Experts of a small language model.
Training: a variant of SOAP for the experts, 272M tokens, 4145 steps.
Below are experts of layer 2 (counted from 0) of a mixture-of-experts language model. Rows are named gate (a neuron's input weights, with its number), up (a neuron's input weights, with its number) and show model dimensions 0-255. Each number is 50 + 10 x the weight over its row's rms, rounded and kept within 0 to 99.
Before each expert's rows: a language model's description of what the expert responds to. This comes from a sample of Wikipedia text that the model never trained on.

# expert 12
Natural elements, geography. Nouns for physical substances and landscape features, such as water, air, land, River, Earth, glass, coastline.
gate0:62 53 40 39 60 56 58 52 42 47 49 57 46 55 54 63 49 45 47 42 62 56 57 39 78 54 49 56 49 55 58 56 46 44 39 42 52 56 41 28 54 47 58 53 34 36 37 53 33 61 68 53 58 57 44 59 48 68 55 57 85 45 59 64 51 54 70 57 44 46 54 47 39 59 49 50 36 57 29 44 57 48 37 35 51 50 60 59 60 50 67 68 16 44 58 46 45 57 46 40 44 63 64 54 41 51 51 47 45 47 43 46 47 41 61 55 41 66 43 45 58 48 48 63 36 44 69 47 61 59 41 46 43 66 39 42 41 54 65 35 44 28 47 52 52 40 54 48 66 53 57 56 59 44 46 49 32 46 51 50 59 58 56 69 35 41 34 64 65 55 64 28 52 54 47 28 56 43 43 41 53 56 51 39 55 35 31 49 62 67 32 34 30 58 68 44 58 51 51 56 44 40 67 55 52 53 39 39 68 50 61 48 67 55 29 62 43 40 53 44 46 53 55 57 53 50 41 53 35 56 50 36 38 50 52 42 45 57 65 52 45 51 58 55 57 63 46 46 53 49 57 50 39 47 43 45
up0:55 55 37 44 46 41 47 45 66 35 48 53 61 46 50 66 38 45 46 40 39 46 40 53 66 51 51 49 52 55 51 50 45 53 72 47 45 34 65 54 63 55 47 53 53 52 59 46 43 46 42 43 81 54 58 48 56 62 62 68 46 33 56 58 43 26 57 51 52 38 46 40 39 53 67 51 38 79 36 44 56 44 53 36 46 64 50 64 66 44 63 54 34 48 49 47 59 59 58 34 34 47 57 34 41 63 43 36 41 48 61 57 47 58 57 58 56 49 38 31 56 54 51 50 49 63 45 42 53 56 51 64 40 53 29 40 50 50 48 60 27 40 59 37 56 22 51 52 40 49 53 66 43 34 61 57 43 43 67 47 42 51 48 46 42 34 51 54 36 39 54 31 43 45 54 48 58 58 59 60 43 51 57 45 64 45 48 52 46 46 35 57 37 70 69 47 57 26 44 60 60 51 41 50 71 57 38 71 63 33 36 65 54 41 46 46 46 64 45 25 54 44 49 69 50 46 61 47 40 51 44 43 62 40 47 55 53 60 59 47 40 55 37 47 52 50 56 52 47 56 49 50 37 45 54 31

# expert 40
Event and action nouns. Common nouns and noun suffixes for events, conflicts and places in running prose, such as fire, battle, attack, building, assault.
gate0:65 63 47 47 60 41 55 56 46 45 40 50 57 51 49 42 45 44 50 38 45 57 77 50 56 63 68 52 48 59 37 44 34 37 53 43 70 48 59 58 47 65 52 40 63 58 58 54 56 45 50 51 46 43 58 22 45 66 49 39 31 63 42 38 42 62 46 60 55 56 57 70 53 54 46 77 48 36 48 35 57 39 48 46 38 60 45 41 52 54 31 54 50 55 47 55 61 62 34 45 46 28 51 37 47 35 44 67 55 32 77 56 51 52 55 55 57 50 60 47 45 56 57 42 50 38 43 49 48 46 48 40 38 53 51 52 28 60 46 46 54 42 47 69 25 61 74 47 62 49 56 53 48 50 48 47 36 55 42 49 51 60 54 31 50 43 36 33 47 53 30 58 53 50 43 63 68 47 33 52 29 51 40 35 50 57 37 48 54 51 54 47 31 52 65 62 55 57 42 40 64 57 45 42 50 44 59 44 59 63 51 46 48 48 41 50 48 54 43 51 57 54 43 58 49 46 64 39 29 57 43 58 29 53 50 56 54 43 53 61 68 29 64 51 42 59 35 57 47 42 39 58 54 38 54 32
up0:46 45 58 56 50 36 47 61 62 51 48 50 52 29 49 50 39 49 37 33 23 62 50 25 42 38 49 54 46 51 39 74 49 46 45 51 54 29 54 51 51 53 64 70 54 54 56 38 69 40 41 38 48 45 53 59 35 34 64 67 39 58 44 49 46 58 35 49 52 61 48 47 50 48 51 40 40 44 42 67 51 36 20 48 51 66 46 35 53 41 56 60 38 58 49 52 56 60 54 49 63 58 42 55 52 34 56 73 51 44 44 56 60 67 57 55 56 50 43 57 54 72 57 68 49 46 59 42 52 48 40 58 44 43 59 36 45 62 57 32 39 58 53 45 65 49 38 46 73 37 51 45 35 56 41 43 49 47 41 59 60 52 36 44 50 53 50 63 60 33 55 46 56 45 43 26 40 55 59 62 45 64 47 45 49 39 51 42 44 44 58 52 66 77 53 49 35 45 39 56 71 65 53 43 52 48 42 43 55 60 46 59 58 38 55 58 57 55 50 60 57 52 53 63 50 42 67 57 51 37 57 39 51 44 38 59 60 55 47 38 35 38 67 30 45 31 60 40 50 49 38 50 60 51 55 38

# expert 26
Month names. Month names and abbreviations in dates, after on, in, a day number or a table pipe, as in 26 August, December 25, Oct.
gate0:52 58 37 59 47 56 41 59 41 50 45 37 65 43 53 44 49 52 61 48 42 54 39 40 26 43 41 42 42 41 60 48 43 46 59 40 40 52 53 57 35 40 57 27 52 56 57 66 36 32 48 51 45 54 50 58 49 45 43 62 57 49 43 53 48 65 45 52 57 47 46 69 67 76 52 48 53 38 47 72 40 46 62 63 56 41 74 60 65 51 63 45 68 55 65 45 50 54 30 42 50 49 29 51 35 55 40 37 48 43 40 44 41 43 61 61 55 43 59 63 60 42 43 55 50 66 31 40 65 52 64 35 62 67 60 51 51 39 45 61 54 48 41 46 49 46 42 42 50 61 53 48 33 41 39 51 42 59 55 44 52 48 48 56 44 54 62 42 37 35 46 25 53 49 37 66 35 64 68 42 64 41 35 36 50 35 54 39 51 45 30 53 47 58 59 47 51 50 42 41 47 54 43 66 48 50 57 52 51 55 60 42 39 46 49 58 43 52 70 39 59 69 46 59 45 73 36 48 44 43 66 50 57 32 62 53 42 41 44 35 64 46 30 60 44 44 49 35 53 45 51 62 32 43 65 47
up0:50 59 56 34 56 52 51 64 38 47 54 42 62 46 29 34 65 50 48 51 48 73 49 50 17 44 56 50 73 47 53 44 61 57 49 48 66 63 52 65 42 57 36 58 39 58 92 53 61 52 47 60 37 41 44 52 44 53 53 39 46 67 31 36 52 27 57 47 43 55 58 44 47 62 54 55 59 29 62 67 49 67 52 64 47 42 40 56 59 54 56 44 56 69 62 58 50 44 60 45 64 57 53 42 50 54 41 54 48 55 47 59 52 37 68 56 44 55 36 41 44 43 38 56 65 49 31 54 47 53 42 26 53 64 43 52 50 46 44 66 67 52 52 43 65 44 45 24 57 51 45 61 53 64 67 47 50 59 56 55 47 57 48 60 59 45 64 50 41 47 38 25 32 37 42 66 56 46 43 44 67 49 50 57 47 47 51 46 45 60 37 41 38 59 43 28 56 59 35 45 45 58 43 47 47 45 53 34 50 40 56 61 39 60 54 48 40 46 46 51 66 38 40 66 65 60 64 43 55 39 50 45 53 43 49 46 52 44 51 50 64 49 47 60 58 47 54 44 50 59 58 53 50 51 58 44

# expert 53
Sentence-ending periods. Periods ending sentences and decimal points in numbers and abbreviations, plus though or although, such as D.C., 52.74.
gate1:42 48 52 53 27 60 32 30 30 53 57 58 68 38 67 72 63 63 51 52 45 59 62 40 55 76 51 52 57 54 44 40 49 49 57 58 55 61 50 52 33 43 48 51 39 49 72 54 57 51 65 32 49 63 73 64 45 35 46 51 57 50 61 65 59 53 43 63 29 65 57 56 58 65 60 62 39 60 58 57 44 40 59 70 40 55 37 60 49 37 71 49 51 53 76 54 43 47 52 32 45 48 61 59 44 29 63 45 34 50 61 53 44 56 54 57 49 59 50 51 34 47 43 55 57 37 48 54 50 46 41 38 59 63 39 54 48 54 63 39 56 51 55 53 62 33 58 60 54 53 61 55 48 52 45 50 66 40 24 51 56 44 51 32 68 57 67 46 42 60 41 40 45 44 58 36 33 38 52 65 53 55 45 49 65 53 44 46 33 46 51 52 48 44 49 33 42 36 63 65 59 57 47 46 56 42 54 50 52 46 68 61 46 49 54 51 51 48 41 47 40 47 46 48 59 26 45 40 52 63 42 53 45 51 54 47 46 34 60 55 60 50 39 60 48 62 59 54 70 49 49 45 43 62 51 62
up1:40 69 50 67 57 74 36 29 64 50 45 33 51 51 50 54 66 49 32 44 58 65 46 41 45 58 64 51 49 41 46 46 62 58 47 64 44 64 38 51 34 43 56 49 44 45 67 47 28 70 40 55 42 47 75 61 39 39 53 46 60 48 50 63 61 49 33 44 53 53 54 38 44 53 56 40 32 52 49 59 39 58 62 57 53 58 50 66 54 39 57 36 54 58 42 39 50 39 55 55 47 56 49 51 53 33 52 53 29 49 49 48 51 66 63 51 44 71 66 49 54 36 51 56 53 40 38 62 68 46 46 51 55 59 61 58 56 44 59 67 45 58 43 49 60 34 59 42 52 57 70 57 44 55 44 46 60 56 45 69 53 62 52 37 69 52 65 57 54 43 48 56 47 41 51 66 34 38 43 57 44 45 54 59 50 48 62 55 50 39 66 34 67 33 57 51 49 47 46 50 66 62 38 42 43 54 46 49 21 40 57 47 39 66 54 42 69 51 36 46 43 49 39 42 50 52 42 63 61 49 26 61 63 43 49 40 60 37 36 55 40 58 51 63 63 50 54 44 45 47 69 59 41 52 42 61

# expert 1
Line-initial list markers. Hyphens, pipes, bullets and heading equals signs opening a new line in lists, tables and section headers, as in "- Coordinates", "| Summer", "===".
gate1:52 59 52 40 59 57 37 60 57 49 30 31 50 34 48 60 53 47 50 52 43 47 38 62 33 42 38 37 58 51 62 59 60 32 55 40 60 47 54 57 23 45 58 28 48 40 63 52 49 55 49 49 63 53 38 52 55 63 53 67 52 51 48 54 65 60 72 60 46 50 46 37 69 53 26 57 58 38 45 68 51 48 41 50 57 26 50 42 63 50 51 33 61 48 67 44 50 53 67 30 45 37 39 53 50 69 51 48 47 54 49 49 35 46 41 33 44 69 54 56 57 47 61 40 61 68 47 52 39 46 63 54 48 56 47 53 49 45 36 47 67 61 55 59 49 64 40 43 63 54 53 51 50 41 59 46 60 57 41 54 40 46 50 46 56 57 31 37 55 58 42 54 55 42 43 55 43 68 32 42 36 46 63 58 50 50 44 50 60 42 57 59 44 44 50 44 43 31 63 50 56 41 52 51 65 52 55 32 43 38 47 53 50 52 47 49 52 55 52 51 49 28 51 39 58 61 52 44 60 35 58 31 65 47 53 37 45 43 56 17 39 59 61 46 58 51 54 29 58 27 39 66 31 57 47 54
up1:51 33 65 53 46 40 39 41 47 49 49 47 39 53 76 59 43 41 33 50 43 52 50 36 40 42 31 57 53 48 42 56 54 52 44 53 50 40 66 57 44 40 53 51 51 34 63 62 50 42 63 43 71 56 63 54 63 64 58 58 66 42 44 49 48 55 54 59 54 50 51 26 61 41 49 44 55 60 54 74 55 38 43 31 43 34 61 36 37 46 42 52 56 49 50 40 55 50 55 41 42 38 42 61 40 47 72 50 50 57 59 58 52 44 47 55 49 65 69 67 43 54 63 48 33 65 48 48 57 45 35 51 54 58 35 44 57 29 32 55 61 59 46 63 47 54 61 40 58 34 65 51 55 52 46 55 60 58 26 46 48 33 47 50 41 53 54 47 50 48 33 54 36 54 51 58 64 59 60 78 40 36 51 59 60 44 30 68 62 49 63 61 44 52 61 37 32 36 60 61 69 51 44 60 55 72 38 31 39 55 62 43 52 29 55 59 57 51 46 54 54 49 59 45 69 49 43 41 66 55 50 31 65 46 52 48 59 49 48 46 59 55 43 47 38 45 39 41 44 48 50 45 46 56 41 56

# expert 44
Line-start table/list marks. Pipes, hyphens and slashes at line starts in tables and career lists like Team / Apps / (Gls), plus -year, -month in loan deals.
gate0:63 58 48 54 53 52 72 36 43 23 47 44 42 54 49 43 62 52 42 54 41 62 49 42 55 54 48 53 35 47 36 49 61 65 41 62 53 61 68 42 39 52 57 55 52 47 49 60 39 28 58 50 42 71 45 51 51 57 54 49 26 55 55 64 54 44 29 39 41 54 57 58 31 48 45 46 32 38 57 37 54 53 47 46 41 54 59 66 74 54 30 58 61 50 40 53 59 66 48 50 54 38 44 43 44 49 61 54 44 46 52 36 64 41 40 57 43 47 48 64 53 34 42 55 24 41 60 56 57 47 63 60 33 27 48 55 47 67 38 53 64 41 43 45 48 58 53 36 60 56 35 52 57 51 50 54 38 41 46 35 57 72 53 50 37 37 37 37 63 51 29 42 50 80 47 45 58 42 43 33 67 36 53 52 47 49 51 45 47 47 38 56 66 64 50 51 56 38 58 55 53 45 45 61 44 41 49 42 66 35 35 50 62 53 55 51 49 48 40 35 45 41 38 51 60 56 54 48 45 45 59 42 30 45 63 48 39 54 39 40 34 63 53 66 31 61 53 50 49 55 45 58 55 44 51 39
up0:51 46 31 51 31 46 46 46 50 41 63 51 37 72 47 44 69 47 54 50 34 48 42 36 48 48 43 51 49 38 46 36 48 53 43 51 30 57 55 46 54 56 59 51 53 45 46 58 38 41 55 34 48 58 63 73 61 49 44 69 31 44 66 48 44 38 52 57 36 53 50 50 40 60 53 56 49 66 30 57 57 45 44 46 60 48 59 51 49 42 70 58 46 39 62 46 53 42 50 58 53 52 53 49 56 58 45 43 49 44 63 58 61 55 52 40 63 61 46 68 29 35 51 62 43 57 55 55 44 48 48 39 49 45 40 36 54 47 61 51 42 46 36 54 50 47 62 48 50 54 62 46 45 58 57 39 54 40 52 33 63 66 43 53 48 49 67 45 32 38 60 35 44 56 46 46 46 29 58 52 38 32 60 64 38 38 32 38 52 70 61 47 59 70 54 38 59 22 31 37 49 60 47 67 40 51 25 47 44 37 72 63 54 48 52 49 59 39 47 52 34 56 57 51 53 61 61 34 49 49 55 47 39 55 56 43 46 60 49 43 42 36 59 48 48 48 62 45 70 54 31 47 24 26 45 47

# expert 60
Single digits. Individual digits inside longer numbers, especially decimal coordinates, times and table figures, such as 7, 4, 6.
gate0:31 57 38 71 44 61 50 59 56 57 56 38 69 51 46 44 34 30 60 31 49 47 50 51 55 46 40 53 54 56 54 53 56 66 40 30 68 35 50 41 54 34 63 48 58 52 67 66 55 44 37 50 36 50 41 53 66 45 54 56 39 57 36 43 55 59 34 44 51 39 57 42 51 61 61 53 59 40 58 46 50 49 57 46 51 64 51 57 57 50 40 57 56 67 53 38 40 34 52 45 56 57 37 45 47 31 39 56 54 42 33 27 61 45 40 55 40 49 66 57 48 31 51 55 44 34 33 63 41 46 38 33 48 44 45 51 50 47 42 67 45 51 69 44 61 53 52 44 37 57 40 51 60 43 35 58 48 58 48 35 48 46 54 63 61 55 67 69 43 49 51 57 48 47 75 53 45 48 55 46 41 63 54 56 58 36 68 38 68 56 65 54 46 53 58 36 62 41 48 21 43 53 33 54 50 47 52 53 46 55 56 45 40 48 69 42 43 49 45 41 59 47 47 48 44 54 48 40 29 56 52 47 68 62 45 65 71 64 40 35 43 47 49 43 43 60 67 50 56 45 58 39 30 45 36 61
up0:42 56 46 30 56 33 16 49 28 59 43 56 41 42 59 69 39 65 63 46 47 56 54 41 45 61 61 32 43 46 58 35 41 61 49 51 40 43 43 45 52 40 55 43 50 48 53 52 46 52 53 47 38 53 36 48 46 49 60 47 57 31 39 53 33 58 57 56 41 32 62 65 33 52 47 54 52 72 56 51 48 67 54 34 53 44 56 59 35 44 61 55 48 34 52 59 43 49 39 52 53 56 62 30 31 62 52 49 57 61 50 48 58 59 55 45 47 53 44 44 42 51 47 54 49 58 55 62 63 51 56 35 47 41 72 51 47 48 54 50 51 46 27 54 43 57 41 57 48 49 56 50 63 62 41 49 38 30 28 61 70 58 30 47 38 50 44 60 55 42 51 38 36 40 46 54 38 43 45 46 41 43 42 25 69 37 46 51 51 66 52 44 51 53 63 53 45 65 62 59 32 37 64 54 65 72 58 39 46 36 48 59 45 69 47 52 56 56 58 49 43 42 44 69 60 47 47 57 64 54 34 47 49 46 47 42 54 44 42 34 47 32 41 46 48 35 57 63 56 36 49 51 56 42 70 45

# expert 49
Start of common words. Opening stems of ordinary English nouns and adjectives after articles or prepositions, as in car, tax, social, suspic(ious), appropri(ation).
gate1:58 35 43 71 46 49 34 38 46 46 55 50 55 71 58 29 50 47 53 40 45 55 47 40 56 53 51 46 70 32 59 33 35 45 52 55 45 51 54 41 52 39 44 43 47 64 49 44 56 53 53 47 43 38 39 49 38 51 50 39 50 38 59 38 41 58 35 55 55 30 56 73 55 42 43 51 45 58 50 65 63 46 51 32 43 40 57 51 51 56 59 38 76 41 47 49 73 29 39 42 43 61 54 38 42 66 37 45 30 50 36 42 61 43 56 44 60 53 44 48 53 66 51 48 40 66 53 66 49 74 66 42 41 38 49 51 41 54 24 48 45 39 42 54 37 52 44 74 37 50 53 63 60 41 47 48 47 68 53 57 58 52 43 56 54 41 60 45 49 64 60 42 42 56 47 63 51 38 55 57 61 53 52 51 57 42 60 53 33 47 42 56 56 64 46 75 61 42 51 49 55 43 64 74 48 75 61 61 45 59 63 52 47 50 47 66 47 35 55 46 50 49 36 47 62 48 47 49 38 34 67 54 57 51 51 65 60 50 43 46 53 53 53 54 62 48 47 32 52 60 39 45 21 51 50 41
up1:41 53 53 51 66 39 37 65 64 45 30 32 53 55 61 40 36 47 52 59 64 60 58 33 54 48 60 51 55 58 57 51 57 57 42 71 45 44 54 48 38 48 44 49 47 36 56 53 34 59 49 57 66 41 50 60 42 50 36 54 40 52 36 48 50 45 35 39 39 47 51 42 46 38 31 57 66 52 50 68 44 55 30 53 44 55 50 53 63 57 45 61 59 33 51 36 50 49 48 53 61 60 47 65 48 51 37 60 42 31 43 56 28 40 54 46 52 45 47 54 54 41 54 57 48 69 53 46 43 56 48 48 49 57 28 54 53 45 39 63 63 58 53 44 56 48 34 52 53 45 41 63 64 47 48 68 52 65 66 52 39 42 50 54 60 48 49 53 53 66 43 71 60 75 44 61 48 53 52 51 55 47 67 60 38 49 47 48 48 82 60 49 51 74 56 38 59 53 51 51 41 50 41 45 44 56 41 48 42 68 53 53 46 39 74 52 69 57 33 46 51 47 46 54 66 16 52 53 36 55 59 58 48 32 53 55 40 58 42 38 50 44 48 43 46 57 41 42 48 33 49 84 46 43 54 36

# expert 50
Infobox and heading markers. Colons after infobox field names like Order, Kingdom, Years active, plus = and == heading marks and list hyphens, common in taxonomy boxes.
gate0:61 51 65 39 48 54 51 53 48 40 44 55 54 52 45 61 54 67 57 54 48 45 54 63 60 49 53 63 67 58 59 52 53 56 50 55 57 51 48 60 68 44 58 47 38 39 40 45 56 46 52 43 39 38 55 61 33 64 50 55 36 31 44 51 53 62 56 69 58 49 50 55 67 42 60 35 60 35 59 52 56 50 49 66 57 47 68 46 39 55 51 38 56 59 64 35 45 57 49 49 39 43 56 53 59 38 64 31 46 59 48 20 57 40 54 48 44 42 35 59 62 62 55 55 51 69 49 47 56 45 63 32 44 30 63 43 61 48 53 46 47 35 45 56 78 51 53 40 46 50 56 54 53 55 62 42 30 48 45 39 56 49 66 29 49 68 38 73 63 44 55 63 51 52 77 50 55 68 60 38 64 59 66 60 60 57 43 60 44 55 57 47 41 63 38 51 44 44 49 77 50 43 43 56 48 51 62 49 47 51 59 46 35 48 50 52 38 47 51 38 74 33 59 49 49 45 70 43 47 49 50 48 74 47 60 63 54 55 61 56 67 36 48 46 56 40 32 51 35 46 50 60 40 49 59 39
up0:54 51 49 38 47 23 52 55 62 58 64 61 57 48 49 33 39 45 61 61 45 36 54 53 68 49 46 62 71 66 52 40 60 57 62 62 46 49 47 61 58 57 60 48 49 30 49 48 53 29 45 56 56 61 44 43 43 61 43 41 56 61 61 62 38 61 63 61 52 42 37 58 53 35 37 58 54 37 52 41 48 52 69 46 24 68 51 37 42 46 61 43 77 48 63 49 49 45 49 45 62 49 43 44 43 45 75 49 51 53 36 33 53 41 47 59 59 49 37 63 55 35 41 62 53 52 66 61 63 52 36 73 37 48 55 39 57 49 40 36 44 42 66 38 43 60 36 41 46 38 53 51 52 42 63 49 50 58 44 49 66 49 58 44 64 50 67 51 60 48 78 64 64 55 69 49 70 69 49 48 45 48 55 41 37 51 63 45 47 57 62 78 46 47 52 47 37 42 49 45 45 52 47 53 51 43 50 45 41 57 57 50 49 57 62 50 38 45 41 49 55 48 44 50 50 45 47 31 57 40 70 60 62 50 55 48 41 45 48 38 66 52 48 31 42 63 31 57 47 45 41 45 58 45 57 43